Weights of a small mixture-of-experts language model, trained from scratch on English Wikipedia.
Experts: 192 squared ReLU neurons an expert, 3 picks a token, a sigmoid router.
Below are experts of layer 10 (counted from 0) of a mixture-of-experts language model. Rows are named router (the router's row for the expert) and show model dimensions 336-447. Each number is 128 + 24 x the weight over its row's rms, rounded and kept within 0 to 255. Numbers have three digits each.
After each expert's rows: "comes after" lists some tokens at least twice as common just before its tokens as in all text. This comes from a sample of Wikipedia text that the model never trained on. Tokens count by the router's weight.

# expert 1
router:156135097153156117098156156102102152158158111161160160106126159157150110112154154155160108096101154121152101151153147110093102098160148157097114159155139159107096159102152151159097098116140123095099146160118158152161107118104146103155100148117161104103096156134131163102148145100154115101100100143103105165155142154103155131103155154165
comes after: " |", "|", " |\n", "%", "0", "6"

# expert 25
router:155141098155158108094156154102113154150165116154142160105138160138150108115159154155146096098103151108148099162151135109102103107157140157110110159147131156102098160087153152162095108114146125107107143157122155159151095127106140109145104131099152117109108171125122144110140126107147100098114100147094111147160153145113156138095162154146
comes after: "\n", " |\n", " of", " in", " at", ")\n"

# expert 3
router:150152098153157107099155163102100153150157107158156157099144159152146108113154151150155115100103151108149102153160143109096104103153148159104106150151151156105105159105138154160100102113151113108100149159117155155156103109105151102150097142106151109103104154120135155113158135094155105101111102149101111144153148141102143138098155152152
comes after: " |", "|", ";", "\n", ":", " /"

# expert 2
router:155145104156161107099158157098104152148153107156155150094122158148144098114157148155156117098102151123154101160156144116098104101161155154098108159152140162103104151101136157159101098111146121100098137158118154153149105120115144112148104154097156108100100158123131149108156139105148103103112102150099101156153152145105155144100160152154
comes after: " |", "|", ";", "6", "–", " /"

# expert 0
router:155141099153153110099154156104099153159156109154154157104130157156149112109153151156151109100104154115151109155156143104095101100159156155106110155149143154100099152098142154153099101110148117101099143158097152153155100117109152101147101145106159114099096153129139155112152143101155102100100101152099107152155157153102153144104157155152
comes after: " |", "|", ";", "–", "6", " /"

# expert 7
router:151142105153155114099156156102104154155153113152155159102134155152151110110152151152153105100103155109159104151158156102101103102151151154102102153150143156104104156100149149152101105115160112102103147152099153152153106112111156100150104144095153103100101150136150154104161135101151101104105101151104102157152156153104154138101155153155
comes after: " |", " |\n", "0", "–", ";", "3"

# expert 42
router:161151101156156110098154158106109151156158122157156155093130159156150107111158152152154118101100151117147106153154148105097105100152149158103115154154149156100099161094146152154100103111146118104099149155113159151154111115110146109147104139100156113103105159133138156110166133103153109101107108144094107151156148145104151136100158151150
comes after: " the", " a", " The", " an", "The", " is"

# expert 5
router:156146100157155109102148156103102151155154111156156158101145156147152110115152151154153111104104153110149108152154146110099099102153152151105110158148150155103100150099145156155097098113154118103097147157101153151156103109103146098145098142110154114105101154118139153104150147105154102102106101149103114144155150146103153142103160152149
comes after: " |", "|", " in", "\n", ";", ":"

# expert 27
router:159140097159152111103157158107103154164161116153157153092127155149146109112155155157160123101097156120136099155154140116095106104161154151112115155155156160106099152092136159159098091120152115111098135157112159148160106114108144104151100144101152109099099157128127163107142133102158107100107096141095109145153153150112151133102160157152
comes after: " ", " was", " is", " at", " be", " he"

# expert 28
router:153141101155157111105155154104106155161158113160154157099128155145150111108155152152155116102104152112143102156158147102099101099157150156104107160149142161115104149100143156153099096125154120103100138156114156151158109114115150104152101148097148105106101150123132155109155144104152105103108099143100097151151155154103155138098157151158
comes after: " ", " was", " Born", "%", " were"

# expert 4
router:159140098156162108107155157096104150155160118158159162102133160143146107117153155143157110096099154113149101149152141106100106105157157153110111154141157152104099144108142145159101097120149116100100144158114157154155111105118147099148101138114153104098101156114134159112151135104159101098111099144108110139154141143101160140102152153150
comes after: " |", "|", ";", " January", " /", " March"